From a checkpoint of a small mixture-of-experts model trained on Wikipedia: 160 GELU neurons an expert, a variant of Adam for the experts.
Below are experts of layer 8 (counted from 0) of a mixture-of-experts language model. Rows are named router (the router's row for the expert), up (a neuron's input weights, with its number), down (a neuron's output weights, with its number) and show model dimensions 0-255. Each number is 500 + 25 x the weight over its row's rms, rounded and kept within 0 to 999. Numbers have three digits each.
After each expert's rows: a language model's description of what the expert responds to. This comes from a sample of Wikipedia text that the model never trained on.

# expert 13
router:497498499501508509496455483500452498503533496517498478517476473491499481532544521502511454473537513557512499496493496470447497503437487529493511495467532484508485482523538501491478503560502498531539530513512496492498485487499545554457469530480515482537504557455479467508493498493490515529480485482471493496488482481463531483475470506518465449493557443524488513518518480499541535543510498513549494480479466536522444499553493542466486481479502517523503480506532474510491486505496463486477513480550507494510494504468498523488483468534527466512496493501490489521536526527468502519482463535507501458492484534471491479507491508504528507470472464470496530486499511546508508487486488483491504478505506518486462517550481494571465530496516497505493455517515462545518477480477512
up1:498506465479490503520464469463480502489494496461529533514527495514522514508497515495524531520480504513501488499461491468493484498507522487517507477499496468495507463525511510496494498431488473489492480542526491523515502492467477515487562513482525490505528480472494525463505491466498545493475489502448481519474477471495516499472531477493492478498535487537526508543483480521500525489527517455473503523493532494530526461518479507479517531465492503523495518507532485516536469426438501507529515480535528487471458469523474528482474540521490501491497490486506526525491526512494469472505530473582467489476500516506465509446527548476489506501514477468545483482497516492452545506510503533543496524508438508498493490484553456509528464524534522509514484514482468516557517501447516
down1:503472500510526469503535549515516497485435505515489453513484514529502473502543495506479475455515503469527484489494489507517486537508462513480555542437455535501541533497490499494526501490479512535496494498488508430507539502492467494502505463492508481490490520471525511514527490540498490515469502501513479477510519477521495460499576552478489490467509490463521509530499462532477527528494490481520518483497483483506441535494498475454526470525465513538473493482514502543531516524503514446495476478490489495485514526514498442503524508544477501493488501503504491528513480522446495535505513516511499494521488508535535479536535516494506479508493495501549542463519498466541458468492503517450475514538521501450502481500495537525491510498493456490517481505474535520475503487547542
What it handles: Plural and unit nouns. Noun endings and count or unit nouns after numbers or adjectives, such as -ations, people, km, villages, units, methods.

# expert 17
router:500547534475513470502479503498483498480492504434503495472494530487493530502464516505528480468476569504559529528533474513551483476563502521515487505489466501526521522489501491487485487509476471485500490517533502476483492458496504549487510479482521534479486473479494530460485496523501482479504533496504474498485490493497464506495442527472493526496525535463526524523490541507458496467501494477494491495495527503498533502475494446484459519533452476489509523468501484456481510479527493529530550519490515510511538482462502546518482542496496523491519500503550527515472480482496544492461534506512502552513539482496491472447519504461488519481497495495493481516479517466500494502498545491467436523518492525520536454481463510423470500495486489476525509481533496528502482486528504
up1:459487468490480492538541525521534515537464505524520535495514489443462491512493497505525544511472440529524517494479497493505498546515492528509514510493538503522475480485502529565519485493462526476479458475474511519479475492480494493472482503485487484479508501512475483514530511469487502526495485522510524500465481494534526494506497522525481460522540527511509545494479478495513529505497508477506519495487514512446508491493521496558500483503578457502549529511538545466490548463543499488500478526489510495461452505482501522476490494541558463534531483470480525509487469572509553509504495465480475514484509516498533471471497463517532517505481532489547446444509514489507501516485499520482515482495498485480494520540498512500470483500521489559497505525501523478480485524495491
down1:454510538478478459520472488463517493509517518519503492416528506491445474491488554488530495505490540487479502492560455478524495554513507518494502542459465473499479515511485495483516472515476532511526488484494548477540529495511505501476480471492504477509467461480479483499470492514466548524489534507487507488466494499492511491478507546523497438503530487512519487479508480480474576488502482499501480480523484502516483511500505516501526509488547504492550496487461525498450472473508505520546488495500486491519499522492494512509499483515513490471518493492512502451495501521470530512510555480469461542502490481533511474493508491462522526528501509483576496506539512539482467472545560479526523507524490495460516501500515481533479503471536467463497478497487555504502494501514538
What it handles: Foreign name syllables. Middle syllables of South Asian, Arabic, Slavic and other non-English names and places, such as -har in Sanghar, -rish in Balakrishnan.

# expert 9
router:514464486512456533502507498458503499506489499499524461473502483492456485502483497493469529507514457468539487509491505479489549500478540506491493523537529492470484467499527518502528476492526503510478520540496503476498514454533443477539530518490535473504500520545472507521502463489534556485545508491499569542517477499575534528495485497512544445449496461497499448505483512522501492485554521538523514552520485440466522519473464501472512479490476505501472497497511492528506523487503499480520527500498513502474502505533480490524480482499505542494424507498520487522481472501497468525531496511485456485525517490530515489481512512515455470506504492533531496510477524498504461482509491527497527552520499474514507522460507497485490484503515546466485494550520489493489509517479446
up0:514531490524495502499474503479514482481497524511500479524508489508451499507498435492491506501497526526461476483471526520488469515572460469522503528573508514553484525533467539482458516466499516481533530506504499518478513501509475504500506427513508577482509489529504482512500486510481500508496514524477496517475456487475513465502490480492489478523497526469516485500511498463498515493442521468500490493480565489479442501534540494492458518503512465471501482510503507502489512446540506500457470494502513496562441508496483481499494507531514489466516503474526476513475488516504517507486555480489492486509519458497502521552489481469539546541480493500464512507465474491497519537507525485439528526516483487462482499460507492483520541503491489521496538527507522517491533524534507
down0:459508502486452469527508490530500499490485494562476515478535481483513511518530526540542497504458523496507502509528475518506498499463495492513544519507509526492490488502487481493452509524519498519547550517484518462504511474472460476492494480462501472491506491475487541525511436517547538489505474490490498490531472481504497504478473527537501510497503493489475490516493487527476496512521433516485521519518519514522499506454507477513550503523523510481514474474472508453513510482479502465501546472497526446502490518519511467528492520486552532478502554487505534483499514473472505444441472542485511533497493503523447485508520504489479487478501525495502502513486521496515500486450530429499575509480547443530498465504490499491491545485503480519513511532485500504547481547485503
What it handles: Section heading markup. Paragraph breaks and the == / === markers around Wikipedia section titles, such as ==Background==, ===1952===, and breaks before new paragraphs.

# expert 21
router:512422522477481533481494521488488468531479493474470450515530466500467498494534500492476483501489449471439518496484521498518499533540501504503520458506462517470504507469485530487499528489528521501511522549526477506535544547528497450482494486506476460531498504507520508517493532560512515512475527492513465483513465522506498487491527487492537451472517520554483457502497494490504493512477502530466490509494505561492506539484535534498557500520474521529484535498517484542532523527525450503484469490472493507488486513545487501519477523470501477562482503476471515451497552519510469497486501479456476522512475519506478552538493497506519493528492483512510497517507496488518477525496546533506494511517498481529507500521506491470530506519504443505476501468488530483493504444495542
up0:505510476509491547488476501505490482548520514510529536538502518487532465516492525493506494489528500523514495492516425522479470481508507481479476530481488493485509469484526476511496503467484482482496530440502557477491517482517516515507456523486537535533492524483468535503524439512517487483510498452495477465544511503484521470527514485482488479535495486493499545559494515517512506496494487549492508496498463458505519549517488505499515483479540483476491494512504503514522482515478468490543532502524566497518491552491471474524479508516542533486524530490485482495463478529466497474483499521502527533488514488499542473474505490523513493464494483499496513558503473471467501447488457477577511536504503493492438525513478443506494469530507512544477480506476485519494533449497488
down0:496517525519452521537470448519544490480527486478515503458526500485470501469528492529482489498517556501488535504506517501496496530538445505489567487487521487480442474524490516465488468523491481490454449485535475495510506567469449404469542482506500528458492472488529500504536509485492487526481534538538453518486546529525449498479472503500492523502484500551482484450492502454494513497494481492529476477496529529495488472499509498464519492506483487499509542504499513491523494526502512522461503511514452494519512511495533513495502494504518487473537491493503508510506514504499516492470489500463490461521530481552491541504499505457532511502513527532525511480471509504543523512458502541483524514522521492491507531506534494481484457481505539500488498506531516485464472513484503
What it handles: Commas and colons. Commas, colons and semicolons after words, especially infobox label colons and clause commas before and, which, including; such as Citizenship:, Pradesh,.

# expert 12
router:521498502469492478507484526512470472534525535485451525447495488550498509522522498483534463486510518444527506515499483491532504527484543520537507510501495494466463476479532506540438551518472477553484493531493481469523514537476454496555485490529533520467492519480492542489507453500511511524515541510533477538492484488476510482448465509459523505495503502524470482533458495471524520518491493485488490477492478468523506519505535499540550520521498469519508517521502504543515525500526529504468535529442486504474508503477495506490487517532516512463518496440521483471521513507480482477519456510534474506485462507481556453512433529502497480505488509487499467488453530492476530473461506529490476478523518463512501518487511506519475489494503475488537528496505487486492509514482469
up1:492525474449474470512518529496485483507469479504507481482474500495463521486505543514514513488499544476511533461514494522486536529503502457478512497479495442551553501517492543504519509511493498497548476486527484455511479484502467543501535527504548496507553527482512483485467484441542481522487504504488497516479474479487579505505511537487474470456504485507491439472533465498518464488511438524460517524512510470516468463513521496517483518506527498518505503549478524503508484470468467469458456486501461488508457502488514559503503510526544504521474505467537503459484473504529499512467515517516499495504510532495507478498496498503487514500505517473497509473470472471508544519469488512532503469523464502465490523470509432494487511466549501490504481517511483488536502525509509
down1:483523485512541482489439466505487475510505515529437530486499507522492507546491521519509498485553483514440540487468511542491480497479493505519561490460502498462491484474504489538498575553484502503501466508500503524536481468482497484458488498486498523461478498480520513482499484545523474488483456440528507535490519475504497507516480510512486524510491487522527513498560478523500533523472504483471452495451502491531505504501479507481453476545522533545492458472536432495470512484492487465498508530495534493503532497462504504516493530485474481466506476517505489496497522518497501503497495513546512536510461505504531455493517495512538522448538486495514487548447474504459505494495511483534506500470563486520498506474513477504505525495484511503508477487497517492498499553515533
What it handles: Codes, symbols, math notation. Caps abbreviations, country codes, symbols and LaTeX or phonetic pieces, such as SYR, RCH, _ , &, °, $.

# expert 8
router:497499513535494518498498490514467531501511516510467513514480477446517505497504471504518464527512483536500476521527510490472481518475468510478503472507513517539536477483501465485513487508484570499522542514514493488538493494490513573484483478517497493502476524496516490507457499525485522529533474489478499492500507498510535483532498520507470401513526470494540503467551489488493507545498478502515512540497457506528450533516509520474483476500492518494491484515482487500456480506497520515519494513526517472524515514469483542469511474503484506438486490429501502476476524543480520469498502536566482496510476507480485500508456427529535507496519503497480515535507539444475503498479481493486495453497504498570491499542458502551532529481496511471490475519531491490492492465522509
up1:501501437470497498499458517491471527514475480546452492538465499467473531504492496506472510489507527506491490537451486534489468514498528486529489496478504504505495502512515495537501456519494454521483517456464455523509534566485548510495540468523487521515520515524470468500498502512497493509461514491539468477494513479498512507486484531525522483480454520506449530540506497529504523495528513512478444504510488514511509494500492477498487470501472476519517520500499508479495500476485527498471525520486501508547533499508552480476498478507508450504518508465496481566533530466471502447488525514477478536533473518495470482502515516513496474476526506448453492485520549486596474520494435496485486515510505497481477503533515504527469523524483488491501475500513525539512480473508451
down1:510534485496526495453543482444496469523486473474497514505514497507502509475559495483467494463468508482503502513526452453517526492492524495482588493506514469485506535522559482511485533484502505490511482522518513532505508471481496495542518506466483524503499457513469541461541512467523496543513520531531515522556495497483510499501515481506529519498463449493536485490488484515469486499504541502438496544464515521480530497492531494519515532499505538501522491537527512527544504521474496520502438512481515537524468494536492479512456483494560518513522472495480504474486479463514519497460484471478476486483480491493478478490451511494452489499467536505500492485511506520517527510495516495515502518520478490462515461461513497494486451523498494529524520496478561469481457495460501
What it handles: Nationality and league words. Nationality and organization adjectives in sports biographies and names, such as American, National Basketball, Canadian Football, United States.

# expert 20
router:555522506517473528526515528463512572500497501513499507517537519552461516501573519520512530508492487458463478544486493529475524539508480511513507540480458507480501493463496487509523481496501544491489460499458465504533506499521492452527488506494521533522466479544485525484502440466494514502459534500509468507516458544442481507508486513509502523482455513499525458497503496485540511477468503492469489498453482520468479537476531530485490487462473518513480498515507508499513548502479464474513445523478531505507512500511500498522506512468478495551465476476452470490516547466483482517509509472460503495528522492532548501540511506510508491517498534510530474509485498491480538507485510523498505495563483485496497511515561504512487450516525527489511499488487529480460518499513504
up0:494522519500480501512543454499488472517457503508518461482508476556507511510501483517493498506510491500465468478528494494508529485549487482471471485503488501531469505489511516464503440539473500474476510471480506511462489497472505512543594511484511498468528450490477469558537537516436479465527466517440512522474516482466503528493459491496531465486498516488494528468512517487483496489488519485480529530505499502486525497526520502498477485537556510499478459467472534476468472462498491517472520503501494500549521506466522511533493520498518498505509500526501530539457453512530515456443500537539488500480509482458518492462491502511549483519509533525463495498498519463528529520507471536506519507512471500500501474496472511474480514540522486500493511510487531516534447493508519
down0:520498504522510535463474509527506491520538436503505502514473502490491507504492492514507511528497465473488530480452522464519505489504499464494486451452495540484495524486506490488506456481512489558503501532449508520506485500520439469496449480490492516529532533509521539500520475554494493446502496488543493484513453483463511495474507486541538492458478525509538533514505467532486493519537505451510487455492488507489485478511551496525503530459551475507528516504526499470469532496497509522514477540516543519483487507483504506482508489514508519518489534508463496479519521491554485517517500502503541510497477493537502477474503546487486505504513503493533502527482477518485548514488491512501487527464468524472509539479467491523508465466474466479521497481436492483535523548421483
What it handles: Opening brackets, table starts. Opening parentheses and brackets after names or in tables, as in (from Dinamo Zagreb), (NED), plus first cell values.

# expert 6
router:485516506482509490482492432495474520510479503471510525486466506488504518528531477479508516509508524521491545479509508525491457482522480541528488532497490510497476514491475487465495483498510504536447446542485470513471480505484518493513578508472449472520506500460534506548474491457484493481484542504536437483527490521505488493504515493513505549517474486524503449491527529536508524510494495501476483564512480490532516511486478468470527490516469497505462533471470476500528530472497524553480496466513463503528499474515512507434520477468523536511508459529515533508510497465545528511512523496485481516512487509471482515498526468483520494499494449501470517525488524528467540484538545476477509476547464507447535472509502504472528487528486516497474487505477504468475465512486502
up1:498506512535499540514509490549495502468517501529489525476493484471477503518537505522505485532503501507476480489480551484464511516510507510485474486522497500573475523486534484512540464520476456521552456502478502515511449495428497544500527496539546490479496532484505505531515460508519468478483526517523467453469468473499480506505513499499502506460496529480477453476533511494531497513562503436493521531516507485505524479482506494499507505442514478507554513520498467490424515485492492496517504498529485519512508509540470489483545525500509462455452555471463461505532511497533504515506488529480493462492537501497485484503504483506497522528500509481524484500455493496534476495515501508509462493513500471529543528474503476529505476504509504535474514547518524500458522531516464
down1:502497528484547512457513519476513526532502498512499487494497479480529473479496463484504474516472496475536509516497489471481493522531469503519483530475486491486493509529558491469476517472517516498508482498486534501479520525510527517461460506531494450438470489467506499548489528517459513508490527456485491505518510502467505477472496490549486478473516519430497507506516501494542486531515512502495525490479517467502468499480565504533529524468540469542551475437520546480508506477482515466517519510502488517510556515493518512477560472502471538552468516481531526483527493516493500531497489491490499520496500509517473509500541492504500461484509466544497469480519451532491462523480480465493512527470494487522466500474501506479439458502528559503507524522453520477509525507495516
What it handles: Consonant-cluster name pieces. Short mid-word consonant fragments inside Slavic, German or other foreign surnames and place names, such as ch, ov, ag, z.

# expert 11
router:473522510479479462483495518490557456521498526526527506498491481525474525513491490474491515525503531474457502516541532514496522435507534460546535507515508509503510502546490496509539496500504475508523528502482471530502513521473548524496491509545487470466462506508484423481486508497471530491524451541473471480536523514478486498489506528503485478517479521521530511472482526489473473499492453551537470499545523541509473489461510501493481445485491540453492492525506491499492460524505495486491491534537508494475503510531527458498520470496524461500517499434473494482477460513516514543446532474550497480471469508512475503528455505512474514530537512472494546522497487498498472540519482473517500471498481505502478504514496493534538486478485484525481496462521495478506476496536535
up1:535519470537485551483476481485480496490544467499475469529494540477494468486491467529509481490486504489542566479494501459474495493503503469478489562520473489479529489489467513499475464515502527469488492439480481519472501499464480536486497462513525489495503470522499544527524512513477511486499487464514463518499476578482457513480519467478487523498502531460443507495538520509531488484489512498496538506518490481464555499457506464528517506535508495495547479522510513522474469478526538509503494455483514514506507470491524493500525531522491510515467519482516532476507542517505497487493467484476473574547527527519501493494498499511464500487489518505494508499478550453524485495502508485521531527429519507483511508476536502452477480512490528470524531496515483496471483516552494
down1:486500487508522478493482497503519499510488467499501484526489446526476508508510508486481443538519560482488508437502496515508494506556507554490452501505478496477471472499466497500472491481489544555514482474445541520492531504476488528517505431520495474501514533477516521521512499461508525498499460536499491464453481516487459481503473492485508476513498529517480490487499490450487486477477488508497503530511522489515568488519529492536508490518563464498506506554496514556488507496508513498479503519454489527498503493537487512521491491502482486517489491497546488496512531504479511462532488499446463493540492501534498531530527501578496493493490563569537478502491530467490458496471516502485502480505501504496503506532491535439502458501479496481494537509488502490517504487484455
What it handles: Possessed nouns and determiners. Nouns and determiners after his/her/their in biographies and music articles, such as debut, album, wife, song, the.

# expert 18
router:530538485513504527486493493466497519496541497508471506490489500544501512528535530514471528498540457523504506507427527528531474513497508495515520473491580494460501534488529493519515527513520503515502486518474509455516492503503478455474499540451496535546498487458485524524503493500475525478452510473545499494506495533449458537482474460533531498474532505524507500517485478468481512462499484497490493473470495558515513475516490471538539491457487501446474478488488512518467498515485562511445537488514513490493519539505503485527506544475512452512506479535489511517538540493485457494496539478512483520520517533488529480494500516528500484470467538500492503497539539492485543525485466523529501528495479505531475485470506500534506491518473533502513506525477489479468482543488517
up0:483532498470481497523481513483475526487475488496530480539502496488494466474509502520495534462511490498482492457538464523518507530454496489499488464523490480512455489481539489474456510508459516474522461520512512518526562501494501520511517507475484514514482506504519515521507439493502511520473480500495539465514524515510513511537475501491513484522548528501505454510524517512477486515504497482497517541511509468479517460487513535459500485457456457516490534486483502488517473520447532514490489470489482507511479511487532504520462473497446540460507448503540464482543473520531498513505503498526476489505529458506447459529498491488447495511526519514537487517496494467515494517524477481491490470468455510512539563505481494508517465512481480504521455475498590547529544499487529
down0:491510477509512509510490495507477507500506513480498513489502469504531495488504506487523464482486526476526449500546513523489527493514564467515487523465537500487515478477494496513478508486476503507523499516479482474507513523499495570505546493500487486528506474519530477501536465506471422485510505517483506506472525475519509484511534517502507575495464503510489571446455487521414480505476562497521526510481523476525501470482492521492497473490481517517502517481504494504553477501540515524470509515524515457498542507498513500483534526540493484487491498518483475534487475504463531506473493505529502498472496535455547520461504453467488452481454505483519518538445467483505519464520518539473480494489467506500494499532499559473506527518524504505514512526492483475446496512471527
What it handles: Table cell pipes. Pipe separators between cells in wiki tables of sports results, standings and climate data, plus some modals like should, must.

# expert 0
router:512508533516505495475535483500512505502535475511497517489491539503544462527522525527514480510496522491507476477503508484455494510528491459548514437487524505464537509534519497498460488513498472481509478537496495519494482460546493557525493530474501502502478466480523519493567502536507508482452486488504482477551523534496529477451514492529459476549498540475550547485472484519512518459477537433533455499551485464508504499516492456464491454489497502498498518526531484475462464537518511476469449491521509502445454479506468477475470482493477477491490451511509473487503547494503499476492484489501473492483516515491503520504500466556505552528499498490534490508514488459510484493501516512521535493496500520489512512521494449511506484527494538530505497497506509465487515514496525
up0:539519542485505477501454510511533525467497454472486489489513475488460474482493537503513434541519501467501518428490483514501519485505476534479508489550525461503493517478512531462499519526479506484539510487543504474521550499546498516471491546482498458478513497480456473514484519510470452531538505516479499506503496507468496505477471517508509473492484514488524474489512482471469512506543474528540512521491520466502444501483495478528515515478536506501521530462475521488470474518517493494537499520507511503464491500527482488532502492502504518469469516489552462488492466476520528492543490525537478501482484496507498505508504476526494535516503468506523512512470470528498523494449457458476500451528479499548465492512498552474569472494553489517516520506484529524495543525516465
down0:509543493472498500484474530487480507527500507486530480493525479473524456508496527518464476537513521493500477515540487466494493502470468476496532531463512511547510533493522486519513445475524511473460494506511541481525513504486508567518493505500498506522503484499454520446475480501541512519442490474528534505513480505498447498524479484518491504535489523462473514496492538506475513515502526489482476502479469452475547518531472492480480503509498470482492538459463509545475480476528476514507486469509548501508529520447518500551511561471489476509495522500466500484501491555491509507548522548479489508527486485563506486509531532468464447487474498472480546491491542493502501503514491494510495510506506517515523538510470501482485537514520479449503460447515550510512482487500466
What it handles: Place-name first words. First word of multiword proper names, mostly places and institutions, such as New (World, York), South, North, Red, St, University.

# expert 19
router:539483484477485504504488492539574512495468485524503493500501524507470467480473475475525492472524514480524541448502461523503538497506504507509463536484493525469504480485524500496460527487460521459532509496538521499519480492522506552464484488468532504520531503489486473516492491471475521482472513498520535498490529522501484490498510487546483540489543509461512479495469491511554521455473519480479522442487525452462504447470510505514529504516503476524459503555511497468463519505531525494479515451481492504479502494466521505512474510479477486541528483557516498470473510494483444535500467497502484520496512507507504493536533531469527488451490495490541518467534515507506522487542545442499476492466521484499469516499488508483452496510474511502511509521561507506545489512458498
up1:532471504507499523494519503522513473497476478513511501498496447494482475492507499491495500487506528490483475474505517458491510500483445503475494479479531496494507506512488526477514528465505457528542549483518550568510465471497532511561490515485473469516512515496505515558519522552506492506461511535502454534479508463513455493496522484473510482511487492467518487519511527494455471471489473493517488494552512456500448495485531503457514484492465495481501497526543480540503517492495517470479479468507504518542530480562438488456476508514539526514528499485506537504555482540502478475508529483501515449514510456489519505493471494488499524489467488484483506492460474501501503512493521491548521494503428535481526501548501491480509545481539526535523460529515507490492479518523526
down1:503518474505522474474477493541456510495541495518499479468526550497459526514459505451496544504508520541478509500492501506492512493491506482471451471491503455528505509495498514490504506478456546522491493449490478509502505483519514501473471507506538484447493512571546508519513513459530501520509513490442498508500521532495491510562548472486497521520529518507497509494546452505498499521550481518462514463483520536475449516432530499513474525510514471465479495506506475444518510491474497447512488511483515518541478510508468497471522478511509469558518515485491491478485478457513478486474561475529482501500512489501494529477480499506495480486520498517481547505505531503533463470526500460473507519515523493506526505494485559491533496501503545493450498543491494524500510489467480
What it handles: Short letter fragments. Single letters and short syllables inside words, math subscripts and coordinates, such as i in ubiquitous, li in liver, k in LaTeX.

# expert 16
router:480508500492550476491522506558486520501471534481498516475510539497516496496440508530509489463486471499537538515447472528543481432509490519531488539518463524455494484466500506536469521490489498503525461466481474496495510539528503566545528496485513492481504519479478498495483498527483481512507493518511525505524510491518517519517522491497506515500510533475509459524506494515499499481520473472503527481509500440497518499503501493510541522495487452543532510486526494497520507456541514475511541498440480527474494450452536491556504507518510538506536539493528494465504480505503481465541527489517512502501541554497487488459492464481468494473492474481499498484522469501501500469511472498492448523486497472492480500485488517457437487511508474527515523511458481488566511468479529
up1:492514532493519512500505511500542448502490476473544537503522481502475521502478529494452473528474543523512496513484511510516528478494503515500500502519511484492513506525493553483501513480512494533506453491518483516472526521492502487501524465487470460488469528497565497500498518547457493519516510500459470499514508483505427485521504483532536518550485502481479535515539497504510528509543546535503526494495490480462468463501482479440515515488524466459492501478526537515446503481534533473466507502481471503502528465499514501494525488434481479519511484505494508522514488508529537434464503453471493506535502458539448507472501543539503543544515474495483514535481490534502519502516473499510518473561486499493516493488453447477529479515531502511485488534525505492506502490515479
down1:518551474481533478517466497506457506492501543499522487522488540504494461503508508502496510509525519460500505473540512485494502533485480529501456456466480443526526505488514509488533494496504528475485537492512552493488493532517506527489503483537497486519498528533489464500518501463487533529490485495498489524475490486470513479542528476496449473493475519442472479457509501550531506445506466478495522513514538530474508490499493470485486474508489465474526494550485518471491511520550531487500532509513476473453475552522493521487515510454462480504547552500483539498481489498517517511516497521570479490505495475477500491519464532491468486531512473475478514469525513557526472514536492484474515516521546529513487478501513542525497461498515519492514495480456454469472487506542463
What it handles: Word endings before punctuation. Last piece of a word or number right before a period, comma or line break, such as -ously, -ing, 1970s, Venezuela.

# expert 22
router:473526496499539513490510466531515489492501494503515478489494504465519536486474500522513509519515526472533511479498489544489495541479508488522473490517478477500456540518467462456529510471473514477476442528512559453518513492495479543451511500488524467493498464483538548452503463462499473531520504530521514471523519488498456499508477491526537548510457538532468502476464499472492476528472516494495488456448533490508522480507514472553521474509533534523534515525509517480509497492535509491535467527468489506501476475516470497512502458460484527501508517551536530471482492486528505518489507479509474533521490488519534465504529505463504506513499484471492521435548468493520540513491516504515493466516457513462517490520460532500495492463513512508495513500552500501473485535467480
up1:508491498483528490522519522417484472477491491442496499514482483535493542525466489511473476484487491502505514501463511531489505476513504522488493520522504479475522501497492524515443494479480464541473502462482486506472527534519472463553483504482549473480564515515459472506478500506499537530572479524539489462486480526512528488523469490500525502469469545519493498473564513474471516490511477466522502497534452419440508509521474497494529465527509511545497497515544508502493508502515449498526506468484493505488472514478506460499478447515497530509532518496522495504518524490448487510544477476519532478539524508520519480487516511479494524485492503512497537481510488534504484513520516505523520496489477465469451487529482480492498548501528490507492472520516497536488513484500534
down1:516497496504451474437496494528553505529463461525494498524550528474476501517484503513484504545494501537542545482507493482513528502506522494497515488520512473505509497459484496500488494461476477499466534531466520472453529526451517502491523541522527504522491506554496507442474528517499458531510523471552481502500516469493501506480493501498478558520500513486464457500535465497522521522490522483479462446506505536524489520527493503492519523487501469525513546465506475521476553521511486524474491514489483500468466510499467522478505533526483488451542504523507518544454474508506482511478504502497508505487474487512521512506515508500492463503504514489500447469493467473475457555511504465528482532525495483564498490447459488503506503511561487515465519508464517483518475503490472
What it handles: Romance-language name pieces. Pieces of Spanish, French, Italian and Romanian names and titles, including accented letters and de, La, San, as Vélez, Espérance.

# expert 14
router:514509484486475515505519523468517468480555496526501549480476469475488504498486477525519531505514475504485515526538480499480480457522529508508508480483482467483488473515489510510527516511473481494480506517522521527540445506486469513517554503523454503498514520497485448486522489483525448462512444434547505520538511469524486495537532480513495517552523506495501513483494488499533522490499515540503478522530460522497513464510488514497515484516447513471487488525454517498491512493493474507529493472477539481537504489478511481494524493469505518515519504547498503508537523472460469511502466517545503468506481434553505531527524530458473502489498473513488518502535507504521490449550463459514476535499523482475466506494574499525492522518520461499455487469511461486486508528473491
up0:508470481524503473500484522515494514494441508495484515529527517490515465458542497518484502510470508506521433488494509492503517500477531513454492541527523528478476542491501458487520514501523508548502494502493498549508483482509509525513492490470452476475502545496525514499532525505496517491459534488461523468507472503542497511521506495527476474457511502459499492518507512504528516469501509543530488475534535521475513448503512454500480499471479448538479508528503505468508491490510495496508497467521478498489488492493526474447491515502467511515475518530490488541562484494522463468493485502491510466474516502533523525508570497443524548454465485517495518463560517501510455526498530531480493512476513424503493494445496512471458543475473521523480468478497502489525527516508492
down0:475508468506467503480528494513461518525522511514515508489483498501474484506487491473473469507543494484512528529492482476479520500460507439502537471523475525509500479547453482528471513477459492525516518554476477549513535511539505587503504571489497505498495447476488505490514476504502479446536546469507518495521521475490463483500521488469482513472526493524453488466454457538544520518476441531521501507498493515506507499520488481492498535485523499524491496470536496520467492489500539505498508488502498506455529500511505491495512486526511508508503493479500471459460500513479564509511523470521514517469492469476476477476546484472488513504527507491506503536488499503540563525493491530472492511525528516526525505532493481490558519486482500479515481446541473509498470498507447
What it handles: Indefinite articles, word starts. Indefinite articles and quantifiers like a, an, another, two, several, plus first pieces of nouns after them, as g-abled.

# expert 2
router:498513527509482507497495457506445501504525483526516485514512482479520450511503546502518458510527519576500467475508488464487462504449458497485516492517554491547498473520466509450492500533513541534517509514503497497509540479519528523456461552506516458503466497497498488493451523503488518545511482486487471490454481529486499524503467515499496474472513463515520521472509467493479530530492505532484504517497518561520454534509477548467462472488522521514494463475496469496479486502505481505489496517521463503516493509478469510503478484567489488472486519493499500538476524523498525495459516537528507514491468540490495509471504461558533500511497499513500485539473490528486468511461513467518535444509499516538482481522479508508532527487463522476508495481534477522506464481550520
up1:491496491504504494538520528464502445473542481476468500492456539499463515454509487503520559470458506496491513491485482512491499498513486464502502538497490530484497510531511518449450470561563471501524529482486535515487510493497507497478532479476518506492511516496536488527505488535539500513492502526491496501444516517466488501450449494486513522523527549504475488497534526506501514467520482476529494509541481461455535525510475432461531524481556503474516514493499509448490529487562516526518512544478478498492509469530504511471495505533531498506495453502500471535532492465486478486481489479493481513499513464519485552452519501486480506471494490477470515507538492543520544492510501501463494522483534501463483514477528516500495493504504529469524500502482546522526525522538492
down1:470468520543490431494460557529497498504467470528491495517506533536512518483524533506501488518505470493524495563527466454498508503459495492450562514467486521466555514506485498539500491484504557516503533496514526466530525503498525554498512492480513468488520478484464516489495495471493521501471483518472506491501489479500496480522460486500472510512495498543504553472483489458496529470511502537458495494464518483494531534503496485556544500523478527519510490481493514489506538450518509516541561518545555492526485506506480524511488488482518457511503473470480488486496537445499536491486540546517498475488478518490486486480512510490528464468489517515484540498502477469494509478512478511487453498511509490474510459520484515479483525507527519473511492442500520492455479466499494
What it handles: Name endings before delimiters. Final piece of a person, place or team name just before a pipe, parenthesis or dash, as in Damasc-us, Nakamura, Vid-uka.

# expert 4
router:520503488529491525525513458484554505488522461503526556516545462467519528489515518505499549520525513491479506509527490501464479552507458471530521474493510482490517489506507506491510486497481505468515466502489475542475477528498481506500460521485435476491518504498510511521452535464507545455477494519540515504469522487486511478483475475555510459512462522491498462524491500482508497471514499512436489523501510490510523448525474506463524492492471469473505483486495508525463514529493459506480466480523534487469456544535457507536492495546521497531502473496528513517497496482484505526514521447530501504471488495542504539522477517516471479513493503532452525487508521507507498475466490487552515514500482488530491536505484482469548467497475560511468479452487503509474519560504496
up1:499482532528541507503497495471517512488516515468530508530513462494524438522509506520480516483516542469483499501534459522498501525475493488448499489507461497525511508501482475529500531533466476463514481534509466473511507471490510512470499491569474555485513520521477494444512512521534545511493489476518530499498449478500499549517500497506493550486585508473510449468493484512478524539518512477475486520513458524480493474500455503523513467491510459508521476500500435497516489497515473526513519525533499494518481495472478540486504504501445465493531548474448484451480487454489485480525511522491492512548490508528529501470501501533496472485472489519512502481515504527512535543540494515505443531514498467545502512514543495504485486481532495510542480504474491504489491486481486
down1:458563501487483495525486525493506497482466520484471505529550538491526503536478481471511463556501459475507496491483528504522448446521504475493539513489511516489522546483524514472515480525542501481467480477490472512500484515513496448511491501477508510500478517484549550566502491463467487495492458495493468502516499497523500496474455507496480473489533479506497488452485447509483486492472482487514531457536560503516514502533509511475468480502483514510500552525517524478537475506452521504544518494457495506468506542498526484490474556522544539489504520499520506464537492512489473526471518457484520492450497525504530521523516457513478487523506504530507511480467553521497500504518508507488497498504507522481522490493494509508509538461455514458489505460529525526501509492439480
What it handles: Definite articles, determiners. Mostly the and The after prepositions, plus this, that, these, which and its opening a noun phrase.